From a checkpoint of a small mixture-of-experts model trained on Wikipedia: a variant of Adam for the experts.
Below are experts of layer 2 (counted from 0) of a mixture-of-experts language model. Rows are named router (the router's row for the expert), down (a neuron's output weights, with its number) and show model dimensions 0-111. Each number is 500 + 40 x the weight over its row's rms, rounded and kept within 0 to 999. Numbers have three digits each.
After each expert's rows: "comes before" lists some tokens at least twice as common just after its tokens as in all text. This comes from a sample of Wikipedia text that the model never trained on. Tokens count by the router's weight.

# expert 33
router:608499566548303618526395510530502407541476473485535474546499523450487474530535489497537617523482523553557471489501502548546562540525484501548542538486592508461564493521435513563544458528494507511474459528491431441516530446499522435503553459584501553496525560549524592472506418525572473449467487471491515551471536505491471500491467467553
down0:530483486475497609461461430524521455542553622488507511534548482535500444492507492484513483512510475510472509484496529338484505536484542521436508536566483498466488458413479472466477476507500546556589591488560499447532505486518457552552474578456526487479496422488482524471431480421384462525420561514501520524515489478532585505477509511534
down1:561516476467498587536476520500456473505477559491455493494443447538483511548457501530574552538444521472477551516502467411504518435568492502497485502528491512506519430484477536516543438458572514488487572442488488549475457508450444475525547431426559508524461417531568523561549524520510470468500525531484554438496460470493512447500456488533
down2:405455500550480501501468539453405494462481500498439467457462487499580545482481490506498501552491529464431496574542512509426478439470578477451568524587457483515472433539492496588486487483517480469500501487390526516509512428490519513501530540538461458536474500452527440495498497470499528456512493484526457517547446507512540462474452508473
down3:512511550431530471480477547526473523482498464478502496369462520519490455441566455543412421513408571502406591526515484495560449498536507436456443437471537460533451462473476526480513530501515401443504515547521541506536517460468496459473442579546571552535440455512533458527435441422501392538486445509565434507515458472530543508472513486488
comes before: "and ", "(", "of ", "in ", "was ", "is "

# expert 17
router:479486516491389601550429487548501439483483440494586468537467563522513525489468536487481457525527544571514464487471589585542481483547482470502551530534526425519484595572478476581506404531544503515498537569505546444510547437570500467503543487585523562524527506448524547572598472493545558516471527491508513488430539444537436580507472488463
down0:440465453521478509545478465533480480489523553488517434512496467515516541536490478476507499433381480540477509496546529456432538396491499478500510582578522522512473449435521477502444471485499534535496511427483463503491507438459581477486497522461556416499482525473523532555513439542509493512506470484498505536543504568485438478519469433473
down1:508502496511483447516519473528507438423519468476481472498531487470495373498506429506482495564400477484544551473452456379533534544533462490429461486550489589486545487427497509526476509503448491473532452495530504540467467483483473551481477484505467477499470481526497505544462494497567519477511469527533517517460487526493595554474434485577
down2:518549450522452550571520469447504440531539525455494547553470524431520497508520374456485497430536502509575397474501455413553465544512458473461532501485457524489547522516505454528430515470504479498507511447508526509535549450530480482481486489562528498534496541553521505442500497529505544540473432554479475461517552471479450480526542426472
down3:486550517440530504439486510496486561481493529525541442537502466579507480567414445508487509443445513531408486469455433483466468520517534500478445462450449463424477519436516505474419585564490499508568439533533484468462482543579422459550499466488550415560490475372489433458455516518482426532474504562511500465518544508433584526491490520491
comes before: "- ", "| ", "==", "The ", "== ", "= "

# expert 29
router:516491477569436546544426494525501417526479532457526543469514574586455470489475440529430517527478476503533452526454444546575479516483517529526500494457498572596494578553519471519499469427553550465455454496478541350546540510490521489477447478544458497540518462488501556458533581546573547516567503483496460466576565496587461493505492478482
down0:475527472451516482479493504509465494505497496537508489463565530511481582419548435479526545435444482403431472545458562498495532504437500478508476485538422515440455468483433526535464468547500478527545531468567490545538489493487555500521542513547550431478573511500515550569567483467505476518558509512438443486466442521513499525525520485512
down1:569440501459541501493512478551498494432511476560454476458558583502498477517469511491473498543522526501506547482475488480470472445531499533535533463526454473530504525507537435484558523477561478442485519502518543535496555483491385557486450545505444503539550556490563485474560455418465527552447470441451529539491476494451540475513469550444
down2:415536525504443520458512561553483525558529458526508499494517481496559489490488441580481470534487466540533553531528507425485540533486532480487512448409478556541477443423500481475417492503390513529492549539518483484540488522557418549486518538574385513477565564536505547537500568474477572470481468582500460580490455483496527485487382499483
down3:456483534517544450437490544518468463476499488484496550490531514515519559485463478529530472496579583502515488465572436459482426497502538492464488498487492529515462458468522457473470565449557448537440526467503551489509462546470473500494467481579431531569498421538470482448480532559420440516427522557505514507486501492527447530497462442575
comes before: ", ", ": ", ". ", "-", "'", "202"

# expert 38
router:559457533572424585543456471493499453542486491463470476586505507517508510512510457532486468498505481550461455463488471570498492441469542486511587442489472524516518554542466526481535432514512506501498478479480519373520450461501476471515530441581517510570572522539497625530556470441541548472500433461519480511425578423512482613554509450476
down0:430523538463485497494518501553510462453503534481433477602453529482495438470481481526616490421542517449386498473518493478481486461550507482562520508515480497510437531481559479453547481490499546479503536408518554484570499450503525502453499462501493492580463502480514453476533428462498555507498546461528463539509437518508507487533495488529
down1:463491484491553486484517534501468530526483528523504439537499507484517467517524505506535521536501443456485407458483534396508503581478422531495450498512464501372540459436465422483540482571605577509496498474495495482507514467459480464511476556521535494527526476519517469481475552563544502474427515563523453454537485491519552538454572489580
down2:528460532580496476536476471478542455471436438504571519539498530455504510519546527537498546452442444553506490597525480460448463565482582553546489500486618524470471450478539458488565492547495543519456520441490474555471501542507535574487498420454530438499556529481474524493420499482437505545468450452581468485529441461497551495550492462479
down3:600550520485553468509506501522467506440470585536486466471518456461444482442513465438498500463472493454546503454512498463585504479438466517502489577538451533394466493494598531451547483456549505437501487508501464507526539505543481509493511568495488498510551493513538483456613466485505487485442487483550499565525476551546474500522400483499
comes before: "- ", "| ", "==", "The ", "== ", "= "

# expert 48
router:494456540609441610526375501586506372587466476406562548581499507449480538515588526471499532590521475512492494510464486591531524466518491459482526517545540471564501543491462471519417476531544518428487487507520474468509425522501494475510545436490506590516504524482477521532478538474466595476524477501473485527522554475563482541474494516480
down0:520483501523561502454511468493468460524498517514469505377473433533526582515497491493498538488531575485512495599405509476495602390463478465474380491527534497496582514515455494573528463462572518486508458488504467484538540417460527502464603494502559520485532561442567365534478468514490474460519484490494482552511479514471487485510539543526
down1:515498546508544494513481488504532486535500481517518519509587427539432510410488519494534571554530524408478508507485445509492452526496448423524487561523462460467505440439448521463513485512521536504577451506527446593493491526542521505494490586431523487471472474475442424504471487474524524516511424521509506508487450538458511499489502434522
down2:515521598535561647454419431505590530520568485493498449573513467506521469460448563494525506498542450465482587529587491438523482480485523464526548482496473458498432538479541498511482476551485429517500504507501488636490461523567515467486538442524406543470440458489518535488474539435459514525493500501415460585540505503537527542492473512457
down3:464456579575513530461435482527505517500553557557565429450527442533455529463480525469480452429496539487463426554526574443499576449465536481532505493528456556440512476452518560497540508539508484544475504487512454559488563492467514537474479465508502527463479508483471472455488496485533522562548471486532515435517526533524562506518491482488
comes before: "\n", ".", "0", "\n\n", "9", "6"

# expert 4
router:539440486527406603516381482552501371542461543533532579553450506543473581554547551507461511531511535502474430516511514548498506551523579391482511491535493563546568572540537522521421488517524523474471471504507531409507474477446517438510413491512493549484529481403475494514489561477535545516550485437535466506535508474565522522544523493531
down0:519593494456521463498538508462464533479525534485463442537536489525433556486507479483509501574503506469419485503480502402544581437565422566484537554502547420458513556480503448483484501571490500522468498475523420530522532466518424457517429487496464474549535461536490492431500495510472513513492449549427569514445429541559422470536526440467
down1:452447546476576461483512546501473508501504526488493532475513520554562525513527537549500536491526465457534543517551528436516503461568412508490486513515459500521520509524456525426537504459571525539536479437480564478521541511546431522466490573532524524498487518430467471509566556473455558559535471505488522460475520499509436491482414527557
down2:481522545517535439499480449538477528514502479513443542489549541543518538483516530555459546570482444529547517420495514456528555531485524497448520474522483551454500544568514453517495499449499542531457465424521458514550489542578471542439510553507535550509446551471483483507502556472553457573476486486475507521471468479451522470500514582442
down3:465455483453490533511536516501515510507506512458551486569568548571511472549511457584484536481500523506480462566538488395452519539489494494469466531440436546463448545549624545442523471519481458424544529509532518564519450478507534477481505548499478579528539518494480504517552503453485520450482513398558524560481471475566471475477565536479
comes before: ", ", ". ", ": ", ".", "\n", "'"

# expert 1
router:459459462516378561548463493507500425541432546549469528549576538560508473520509496477457467502533496491495534515442611536500445468532542505552527519493592491546500603505576504487478535557542546487446466517496542504542463543437469497463448472549492576554508468499493472501416569463558529483505498449496479513475505544524495542515512482537
down0:476491502450544443445499398550500489462525458455504518453536471509607523518519504458523645520510503487454483515542488472521447544512496446454400459580474498527499515497502497460449509412534455505432498483455505411499532519523512518426524599535469505541479505519466434476492508489459515495530457420486447460528503526513477514501538530499
down1:486473509486494459465502518512501506457514533449424482501511477523599429533500505529478426508579511461450485526504469337511459514558535480490491529454507467520500477526445501449508486500502454556486485442516526520520529488469507494466430574452562507486430506416498439477506504461479508463483444442628536490505540452576527492456517517500
down2:495548484447497530502493515522543496476495494563520520505430552469539496532542497520464480449590465519517440521484480448524481568513501516459452470462500502518527402474521463508512519469454497477501449529492437465470373539587446535518431566502524471523523466525468443424553510517462493495526476500507495518464480561495548468572528447509
down3:450504481504516437479544520493435526562488521536525519547482523496510480490490543584520508517466512461461471529456470470442534580477571528580453481532495489483572554482540491490572498512486451488489538525475452547463540532488487512512463478467522499484473530533513507479490531471452439556433460501526544503501453522495525513589509526480
comes before: ", ", ". ", ": ", ".", "\n", "=="

# expert 32
router:528442559502494579497410535546500426520473501507531535462470533473435546513530564520473469509526514487476439480451553560523518455507453447477541407487488448551516543521514461497525533550508419451450511464531577440515394492506511476532410536488498515479542533527489474455508540509601495394567449537454540460467520537488506522560544426441
down0:551450510487551453491515513494480505511508501504500532537562532607549559511496466482495564491473474488518543567511557338499496587442524526529434528508555597517488554529536445492469459538508542527507495468537499557516517558521537537510520568509453539479416517482454469503473539469458527482556491441441530487493470458580429503564460509507
down1:521513524456508496444478524540494498530500466546513458553389455536501472477533475634474525424515491461457532566501481380501469460408471476540468528500458509504531521546399484492477503475520520495473518446449547549452489447527456551472446525512517521476557469446444521404517480554483546476493521432602513414611517440454513500502505495558
down2:529542541478530502460523509496514538517546506429443485478506562392516491538517517482504491461518569550508479445501437463469496516467484471487504458413578601549489466505487501506570408472552467463527506477520509564423460576573470585479501503478526508534493502419557513537501563532549550476510506483491468476520542582434475490519518522471
down3:517519532443530491524502490535535509507481473519466506531492545429556578542495490478501516498491539530552521502494511470549508439460498462486468490517499547469504502481546498503420459430473518568570506502548514532479538522475487476489491581542408462522498481490518492537471569471513462492448477446529618498526461448575512575491507555555
comes before: ", ", "\n", ". ", "'", "-", "\" "

# expert 2
router:540526486591410605578439441562500432482499469497509477577509476438523549588521487540514469565517524524592553508483469541577507504363486458502577532487581497594516535488439530539526508554539524524519497570511512438565498505501471498537438447522498506455553545498561467499501478532566557458492425523601480516508554552556445528516507499506
down0:568463506526499469430451441561491529429574518547485524524454535414547501512515553506517524505508449528425518518507507528513491534509506546490403520535563457464487547569525536496498468506475538560543527538489442495481484473556521528476537543452500583489513562558484499573480518468494499501601442438540528438489487481564544488500469497491
down1:488441534542493568469429451567494523486463479547550577490520473498497547538536511504482500493543467480510555531484428464497432469489548463513527470470501483545506511487454483433446508584502558477515536456453478582401503473493576573451495494538456474429521554559514448439503503525492504417491454525527523465513470513496454492462474500452
down2:476582485461514506506557567474497491505501523493466470520443590452496501528458461482494463485525505526488500571544546403521524417551503437497429466518544560541558451510519463482482462403430507552597533550552557494564540583513438461486521561497474525527499496540525499494485496477498488586488449445491474463529535517470509507550516552542
down3:506454510468425503460517536533490492501480436482534558570527458435446465448486506540539481547493558467557511528546500520512557505440506478434461537511497495568514481506463488617470454518507480508485524441464538475544582479525455474560513534454475541503514551489458480501491532524474521473433481503556530531408494575432585515510539455530
comes before: "s ", "| ", "|", "was ", "is ", "^{"

# expert 27
router:527499583591408595506395497590497412521443507447494543554569568505500545488430499462472500492518523538475423535467462551576479515540472528488523523484532479584468553548547490467497499513468494521475525482470600422549483504522525480549465439463530456499449555522462518494524486491506518436524517399530507489561522542506476490471465400431
down0:493487542515523455477518528499479501466455546560499493411431480445479475474516465505503570505459489469541470494520483474494463440537556530450464481431417515454507544550525521477540532435537554434512534506461483496535565503543488550530551531562605519471490491495499496513478450464481466440470479495534513515580535511456551479470581473479
down1:521508503487511505486483429547542499453508500494513508511438427496487537492422477421567423441457586522465453539442497415590552470524476498455536516469493490419453472458607505478535472447506564478542458495510540477494501538445489536528497537519547446515481443465462536487488541551553518453452484571526501524424476560488489448491505527428
down2:557477494431540543491498507490490516482476538444525540474485576506533516556491546562466572503451521495507513462501504462508526512457580506442534531484492547416454520558506535514550471559516530486456463451525476457506517491479575515470449572508456553535556460490525417440509556529514450421411581572521497569501480497527477536472517522512
down3:529496539510531435444516538533444489545445550518449493542460470513476446518551479517538527457488499468517512491466492421518521515492524548458505500453482510464523473528495535474519511501509467530485537495532583571529500515540543468516502572519537452473445514520508479549457444448529533462467571564509434449569461522464540504427541525528
comes before: ", ", "'", ". ", ".", ") ", "\" "

# expert 37
router:503448573523480514520496502484497507490515469514527559478554566537519510521482514561509502568479537409499487475549542555543502487534496559526553529427521490538469569424516469508441495553510504473370447526446573432497531514546543482485404442536548516482557556454527438489542531470486581491492540494461523503373516444473451545526529527539
down0:387474479497562495497521528535534529509485489520516530497523513499473458550514588547497461520557548528516483507532547439577583518529460559461436389428457517516490486536475520479474503490506497531523498506485497476509485487471457532477492470506482467565487516456484511493544494522501471497482482507570456470497393490553520478518473506453
down1:461445531494487577514476512499557408445500494529523503472463465478548566494555549531521556507495506563537491515521451359449518534489566490508495446539465460511510430480485449509479526550486438515571545516504546500488448547439488534512503539529522560496450509573473515516468502547554533538531466538638539565464530533505530450506487543438
down2:423497542557480391473538506506526548482503454562425463522584524487522503489547544524462515487547530555494488503557540462479491454530434486479468466500478444468546494549485484481444446508485439497514410545536491510529510465469426476555553540501537522533524501410484512472469475517510516487529573554544553491475532520441542552549462480458
down3:487553485512549538475518485560495496454471500492540529534523497431513448503457455474576532482444516489507513507553497444486525467434488484470433542466453531524528508506480525485554556459485493499431519378479511534516473445467471510427509544479514517507504562519520443535457546537489483464543532546567462508435534518487537493579544523502
comes before: ", ", ". ", ".", "-", "'", ": "

# expert 44
router:544469572526400629538425513465503375592496436486478486531455545556497502558521519431487519454505503449542504527504519582536565447529483539455575555556556484472516531480520575404471459538518516469480516458499519436520482503483522476468494433613493548596441492456518588589572495528529548469505491507508544503537543505542448561465469523474
down0:498470548467459479432482470517530452541477523457449554524515505425480484412515520467538500483515538579509515466584436460432533471513433534548494447490503537447509459488556506471508486486480551569456513577531548556485500519432526560537538528519544488486476476503451489475505520491487473470478539560490527485506531484511486453497475529515
down1:492530530469494496447503513543482514502478542528492490554481493507517476460522592498470493457512424533501545518497463334515515486526462502481512432497454477512496494488475449507617524472556521492476499500479523465509471534454464592457538529523517531531433555453576527471424488463531462489484515497522435469499514538538517496538555449509
down2:529500485460478587453492489499513461514449481398502469539543519467526485523461521492412555499503449556471485485490479495512539527493409532447574524516433506529506495544465481521441469454541479504527515454468539477541505500447533468503472533524495543440432520504463516455491510486483542474469499494464450432450557503456394515531502517507
down3:468497469491481514509519502490537430584513536461456503477537529462469483470463523549497483527511527456484591488477499418432419585467523502551462427531492474541500479478525487556532439496448500416481451508528524452482564516537504529557468564512577487464485468565434494539551448481543482507586542529505483473490446578529525592463476563558
comes before: "- ", "| ", "The ", "==", "In ", "== "

# expert 6
router:503490458527416597529366530509497409507475511448497497570474512446466443546530564509469424581487427544517529511452512565620510439499486540530566516488534475503525559528500526494544493543534556491499427508496584492554500542500523489510507487495514517549588487497495548511527522505509507541504469426515511603503591493507492548518497402463
down0:496470542466454563457449491519507509501556499536484445463501521553557437458550529469496497525475412472479561495515512471508501500501526499456518484559495517526504520474504439559517458525590541517504513536507524531453422543501498508533462499422501522492471489552542549450490447491540499491609460473524542488502479460560558524473490449544
down1:472493568512551486420449585513498505499511542467431544483477539545502523543508409466501535527535570497515441492501551506527485490466507529433516516468425524549510538518470515509537550543532522530460460470586492501517454458555447563440512480435486439527524503538465488542491540491507458418524468470505505527551543529509468474443473476484
down2:512437571516485517474433537493549487517546482514497462519473498488524512429538461490474531515515457525488527483519484434543560562481538504479503529505514555501513509505480440503544491503491491451583470543487420502535418482519488462520470566448482503553464508493534571471462539512414517541557485523457550494488467543453521533491421475504
down3:515506522452487521495507494479483542490499482521505538472500519489465523502465533485414485494526533482549417529515472421436484509596454472506478560428544441399507475442475530459533499514536474533510511449463438536454459518520525533512445535474470470490555481442536503460490523376431420494455492569557564563561489568544508481468472470531
comes before: "the ", "a ", "his ", "be ", "their ", "200"

# expert 47
router:523432517523338631491392459554500384529520459487506434498499549522462480531517552502535470545484474521575524485413459551548563489543577523505596470480558447561444520529443526505465484452512514482534534418518512453493484519544491453533549410515520442538476517461511480532525459513548527455447529490525504463526534404528508539497515446557
down0:438443536474557535496536469525505477478483584497512457483445545527471523553465485557604532508497497447512479461511519441484555548431412429487439448457429438480500470437405607530517496543473464531466474529511463488531452506485418547533524536422500411498522467539537501502494490473448552483447481473501488537448486493540526471406495481601
down1:515476513450618422514524503486485535436471484470538489448492515466462498494549544476504492528450453548459566532507485547569488473542450522500430522523514471525508560482526499422498484521516522531527508479563472516485471451489494494499476446503504463492461492491491493419549487535554469491534456525462506439541478502500471525536476494497
down2:482455551605444509537491533576516442519455531479455522452501496438444500545492464525495522502562504466490405513505503521424562483444545488469522454529515480466495500504523478508548493532451494412541543526464539550489468480497512480471426524523437536540465475476539531491542545570496573524524489503518484584456526440543513480490519443571
down3:465463504542465545506472532508474511548500481494495543505428479457530487463449464560451520507429547492526509563544491445549488532434467491496422490595499471480560546527507464563482451454473514508554447458472557581503463530508444580531532494509554458489488492488488509487509545557469447540446513512536527479509491570459494493554482523510
comes before: "the ", "a ", "be ", "his ", "was ", "as "

# expert 23
router:569439536516458532512400524482496429453531443531419553515532566578539468503525515474443456506539568442475449463442489542549555514509480483482598524516542417532499552521570480540469469498501505484433533507454512535499538443530525528531485484524522503553544466483474592493490456556534498492445469462534442568503633577488536546451495506506
down0:500515510479509494525542502525452502465433564558458480436504523518493491482480549413581417551485591540433389519510563439475502521583477509441516445523520520415504422543589541430486483556496498539422524497508422557448425529566439426445502534507470471499497452459427498513440450542469457500529490498496482509485497500429524458509428541415
down1:509471518485531473483525449514495535492471520486494520467578529465504529502508466477520494466485452499455445521546535433482512430555476474477531535477573533488513481629528454496479431491522522526492480492504525542539451577459549452559498421490460504526489509482471531448484520483499448512494529566441538444475562391528528439534550537423
down2:572509523437520481478533469519487503501506514501455527503486538484548533484477498532440574559530511565544489573471506501429516452480469465497447436493486551453460477605479492570474458506489463515534467541489490555521464480477495492441535529544500513527482485457471424505458507531482520428461462515483463522510468503497509462473494488464
down3:528432519535491514515489527524512478465536414485510484493497522465524523525481538462552528473530410506505508496520474480445514541536436476535419465475530561549512479467497509510498523492410497487507516498467466511474530536478467467398553577478417533525479583444450446509516560514581542522492494497476426511491476483559559607547427520505
comes before: "\n\n", "The ", "He ", "In ", ". ", "It "

# expert 25
router:484465529523357560565393483532505391536502499480536528524532560485479503571542507493478523517583471583516556495528593567501520509503476495463556473423529499523465474521493478522540493585574480466402490511528540498481520482520558450512551443585531541507541592512536567530480420468554519450489426492488533501462502545548484497544440392562
down0:491499476512451517495483538509509492483593492544516554553489559553558514489453551518466544538517508530571519474433516459504507563430548430441510535513487432568464514493510558467504470560463550465441510416558579536518482525479517453462510535494465455522465514521497470500550459470459506539479576492503407465499453460510497489432453494518
down1:482478498501462511509490530521491520500483498559483543537463499506576540468555475502456485479386474472548463508575529431491474471489543507495485495519468402518480519490478489581514464533547536468483505562555554504440526592515460456421545498506526512480436473467544460497453383499479482535555474522557505523492510485496473469571502531436
down2:484481516515505448484494534516470561520471483528456479471515490507519451457490488531516571501544470489558431542507524493507539478513592537508472455561547492496585478551498476424537484449529434471564439489469496481518487520457524453503473569451511507405493521514513507497454479555538512564544484485509403470508488516580540612517421501524
down3:487515542485510581480455473524555491486491495529482485476512436529498497504485531542603487546503487534499499458553538458452522478480507429507497569512545562492483463532537552508500547508551534540512470536455453497507467511462408501544486504500437511505506458545451470427518491489413492468514411521544579512535505567460460481474504478508
comes before: "the ", "in ", "a ", "by ", "on ", "that "

# expert 57
router:473494447567420611554344457537537376556507473475504515589525508463477531430482508452519521563519476553589458503443528591486525464452517486462620512490534526505485558540513509493528404575495500489459454509494490426499528483543549444500515438592497469522557512510515459460529490473515484388504548558470522517487479480526473494494525412475
down0:496537427488537483512539567506485502457580499539514475579475490537522557521502576514465528562490563505561517447494591516470476441519494494555520399539459478476489439533488492505506484496483482467502500502489543540436492492488447497511521415440549557502449491564493432466534494517486535542445552555501486545478448462581498505541458519532
down1:530511494521422575549535469496546447491555495455423456455483440469484552562450462506488510448526479497480488444490567414469512474541557531464516525467455561498503492516539508585488514482475552518530492483521545513572479552567506433491554402480474541492497543474515598537509485502511505470533514502581514457531502529485454523484504427512
down2:472470518452512554525510522471534518541560460477494499493492456471473508538466431447522515508543539464538498529543500384466472484488525499482505543556495558469574532478485459471499450516530469503564519484540534514502597489558519506514475504470555497496511570512537502486439475473433444526519491438512461496524549480480553462541497446461
down3:494544431538505504543571493515425552539466464489427576558502425588510571482549443530586451561532464455413535501497505472539468564583533465474470525517492446453582501391537607512521447506490506488546514455482539506438473529503509467486564546410535452517499515490574489457520581536517413511570516491503488529498511500516535472536522512482
comes before: "| ", "|", " ", "was ", "\"", "is "

# expert 18
router:532417456510414593605415452549499404549503531453493479536532503485531551524510479554496507542491419475502511477438480567549514497468487478494591478494513470502554535534483538542501456554560476493484441495470502465564532471559525519519456495574455518521521532550504549475549454476533599511483531498551484529503484540529439506559580516448
down0:579442499514451500570478484534443419471474491543408466436476461499455482537438498509507428499522506559462428497503503433457529492497503471417527428500463442448504462531522527515562501491569559494436552432495507504485549577398437466502441568437555536538506482478512597534579553535522473492513482469491521457531552428486472503519447515410
down1:554568532518510480466494535491441501438489478460525551488479609492486469583489500510465546529482512547588497527517535458477518545488450501580523434499512458506548487417456500499483540517488431468474428411471491482446541522478481494532485492531453550583529468545462534475509499456528423516497572435522478475544567536462549504449499504522
down2:519512535490509518482513516485438571436481430493520543521485540480489450451486531443430504471508563467458531468535513446481485526474536546445468519493459471472510493441521526491528590502444572537530547560518543523480467452480501457546564556494543475542489554522516485515422491492438473529531442469559527523485502564481520460554423470512
down3:463545554508492451486487505515558536512507492499468558490449445482470524440489456517516445401501487495478455466555489464444511565550510514466453493543488474447482477490530529495531465518478450562543542479465456509514489539521514536514472584515483438534441546506559523460491455498453459536574554505459437490539429452505502492530460482497
comes before: "\n", "\n\n", "a ", "an ", "also ", "not "

# expert 53
router:587423506577369608482357479504503428514516462461477447536462494435517523531494523547516516543539495515565464458493507558606491511474501481497555520488549424519526583520470570522467481515536498512458509486485453467489466475457517461526476458563529503522508528545472596512486500436540527498505489451510437568423555499501524574535443453468
down0:443477557453439522537504522526451431559495515491490505473535565511493442559447461555442468451509498453542472438475556429437522534535475516456525498428488553496472470526436524510483461544490485530506490444506434521539536488494431520461467460501581497455548498535471558479500498516505491493485513462435431484523527475525501501415455534519
down1:510439474510497520482483498540554520458483500465510504488571585513556421494523473446472550529556488520476518460500497355525500418555511526498458552607561495456495480475495456460525500505515393491573531494473449548466521512447553523433541446437488544549513500519465518573469507436467487534461555595525527451459484441515466453475431543464
down2:482524410531468500537562456491524528454519593462495531500540464514479531503487557552510461480573514480494525534472447444544472515500532516391549516458433495487506493470477548518491520451571544491525504538473485491465517523450486521501495439541515597499447523482459458537502551539485544539515467496475509479547462522475506498434529511552
down3:446456465483448477443524456524518478499546515536489489591585512536531547464553505506415471472548530463495563464462501390474497531548548534539561470554481575456514444505494502509477502489477455483558509496462546536525545501546529487512516505431492499502467523501477471492513525491533522481497531510492522564471484560497490504478505515447
comes before: "the ", "The ", "a ", "He ", "In ", "It "

# expert 30
router:522509538555424599438368515574504409496494529514504499490533535540522530551508512517511541517527499507467467457522553531526458532446504546524498515529575508460487560546464489482543493493528511456389457497485501479514554460473534552512525518554520563580514543496504524530592560491535454447514502509502542450458429585565443571469521416442
down0:505501486542488513532490553539429499461502513508481511514513494527559503438440486516513508478491520596495497517521513302454475464453471460477520486506509542397542559502490446533501470453536566479505511493556531544539493530479522495514479508487563475508568425540544483450553519439521540531467507478473504487582531484584465535507440531460
down1:469445475478469473470504540538568503477489450478511507505508498497536518450496511555487538479469482429525549416519458441485468453462486484482478545459485413478488476454514515547527546494524492558496485477467537569469536518507476472527486507440572421432491484468496487487461455532493499472489568513536523450413468504547415474496467580532
down2:532538461539501513580511460475492472529479516517466446486522455500499496503480519498472477516430504507414514505507554463515465505535511559511465458413444527511408467501569463491504529465571522513555535502460476458484573430560536555461532468550509519463462539437487512543541581517531456559487479464518460489543563538462499499547508452526
down3:482447494492496524506523498562597469401439510537424490439506522581444445448525522505487537561447504521572474436407435383490457485498485518523535553514461471571537496482433538507508495504546479494542429469458445477507494562456483476436586453499525426443517557582442539564454555459485462535499470491518479480485473561510472512456496477513
comes before: ", ", "-", ". ", "'", "\" ", "; "

# expert 15
router:566498577593342618519362484532499399521438483523518489524479488441492468562479507477502499562486438506520500421495532551555480530463528514476567527517541529520553522501446487531550494566536504481461534455528473431492541514502468518474525440551514545476484579480542656503531401554573489533500472551530535540464560507539434513454497458502
down0:523480511504483520504459544522490445482469461516489453508487536453491564532454525456542473412505517513552450454492552354456520453551497446539475478502497512502537528471496433525580499535491481615554533444515444455600426470548483558496507479459581515458550478462481571516460446586492532494427467418554496501510535505468519470566494502516
down1:520559474484503460552502511489489473474472500488475502579506447455521509545524540599504516555477515486468510544447442451527525554462530468494473423503406466472536441525506493449464462472530535506509514537514505586492405480442520536498482499554551522538548496476429548496447518469496481461542534455434494585596556540516530532427486521491
down2:500494502471530485532526546478503528475426488493467519466432521483528541547480570543505519473592425430482441513529562481498501535474522433541458578507504509446491494552581440507444461429536504536473434495530519475470561466519567553559458481448522407536505510571494533497547425464542514517510581479516475533477480505464490465549546568483
down3:546493516493485429446549498532475535519546497525452493445454503497523469507574516615474517510500505527523525429528493446522478510532517520456502529462447476467569489472533513497514439473492536481523508547501428542471499481585510464495502571546539502558493451493485503478511431467472427549521542518472477544508542534425473457596495442456
comes before: "| ", "(", "and ", "|", "was ", "– "

# expert 24
router:543495491583453559538395471509500400515488482502565524546525521475577509456483514481501466478498488538566481494488494546557512488490485560559528450488544500532496536540492454479496418496552500495460481490453542440471481535442565500536474496546519503542508488554497539527484499550497558475498445478517505522505498623554512524451582468513
down0:469502502493490475506510540495394521552480516493496453418580527479523472490468520510480488487481529524497463584479451525422537400463479460458460530531524494465516487451477432547505488488540474551576485448500446545472475505473463523444491481496507595460493528515536504495454494505485452471436455483491484484484487531477491498517472528505
down1:503538531477504515561499493518480484465517485475485505408524489557537478522555399500471526432473524471522495524522503482537483603483474510549499465478390527511512458544453468481523410536458524416478475461479524493511452457499492546515446566501463455567510461523528434466519475508525416521492491486489488528533507476520508515469462518453
down2:517512516497537529499503540458539538510524485413482494489522490510394555561482451427451516494523465503486511497457516363477536517436478556426418489538458491607471524534487491570467470486497523475458523528522540516451560529471469521544458526540491480517500478560564441473453497460480501480514565485509548506472527490495481568438490527492
down3:525517480527490539523471463503505517465504554542539493558444501466488550537551474509460453543463503496500532505544430507480502482538432539477517585529504449474500562435557433423444505502518558609489444500587502440476474439494455440505525500470489495533522506503448489493507515480430482495501575507437495525504477478507547458481501480464
comes before: "\n\n", "\n", "S", "–", "born ", "000 "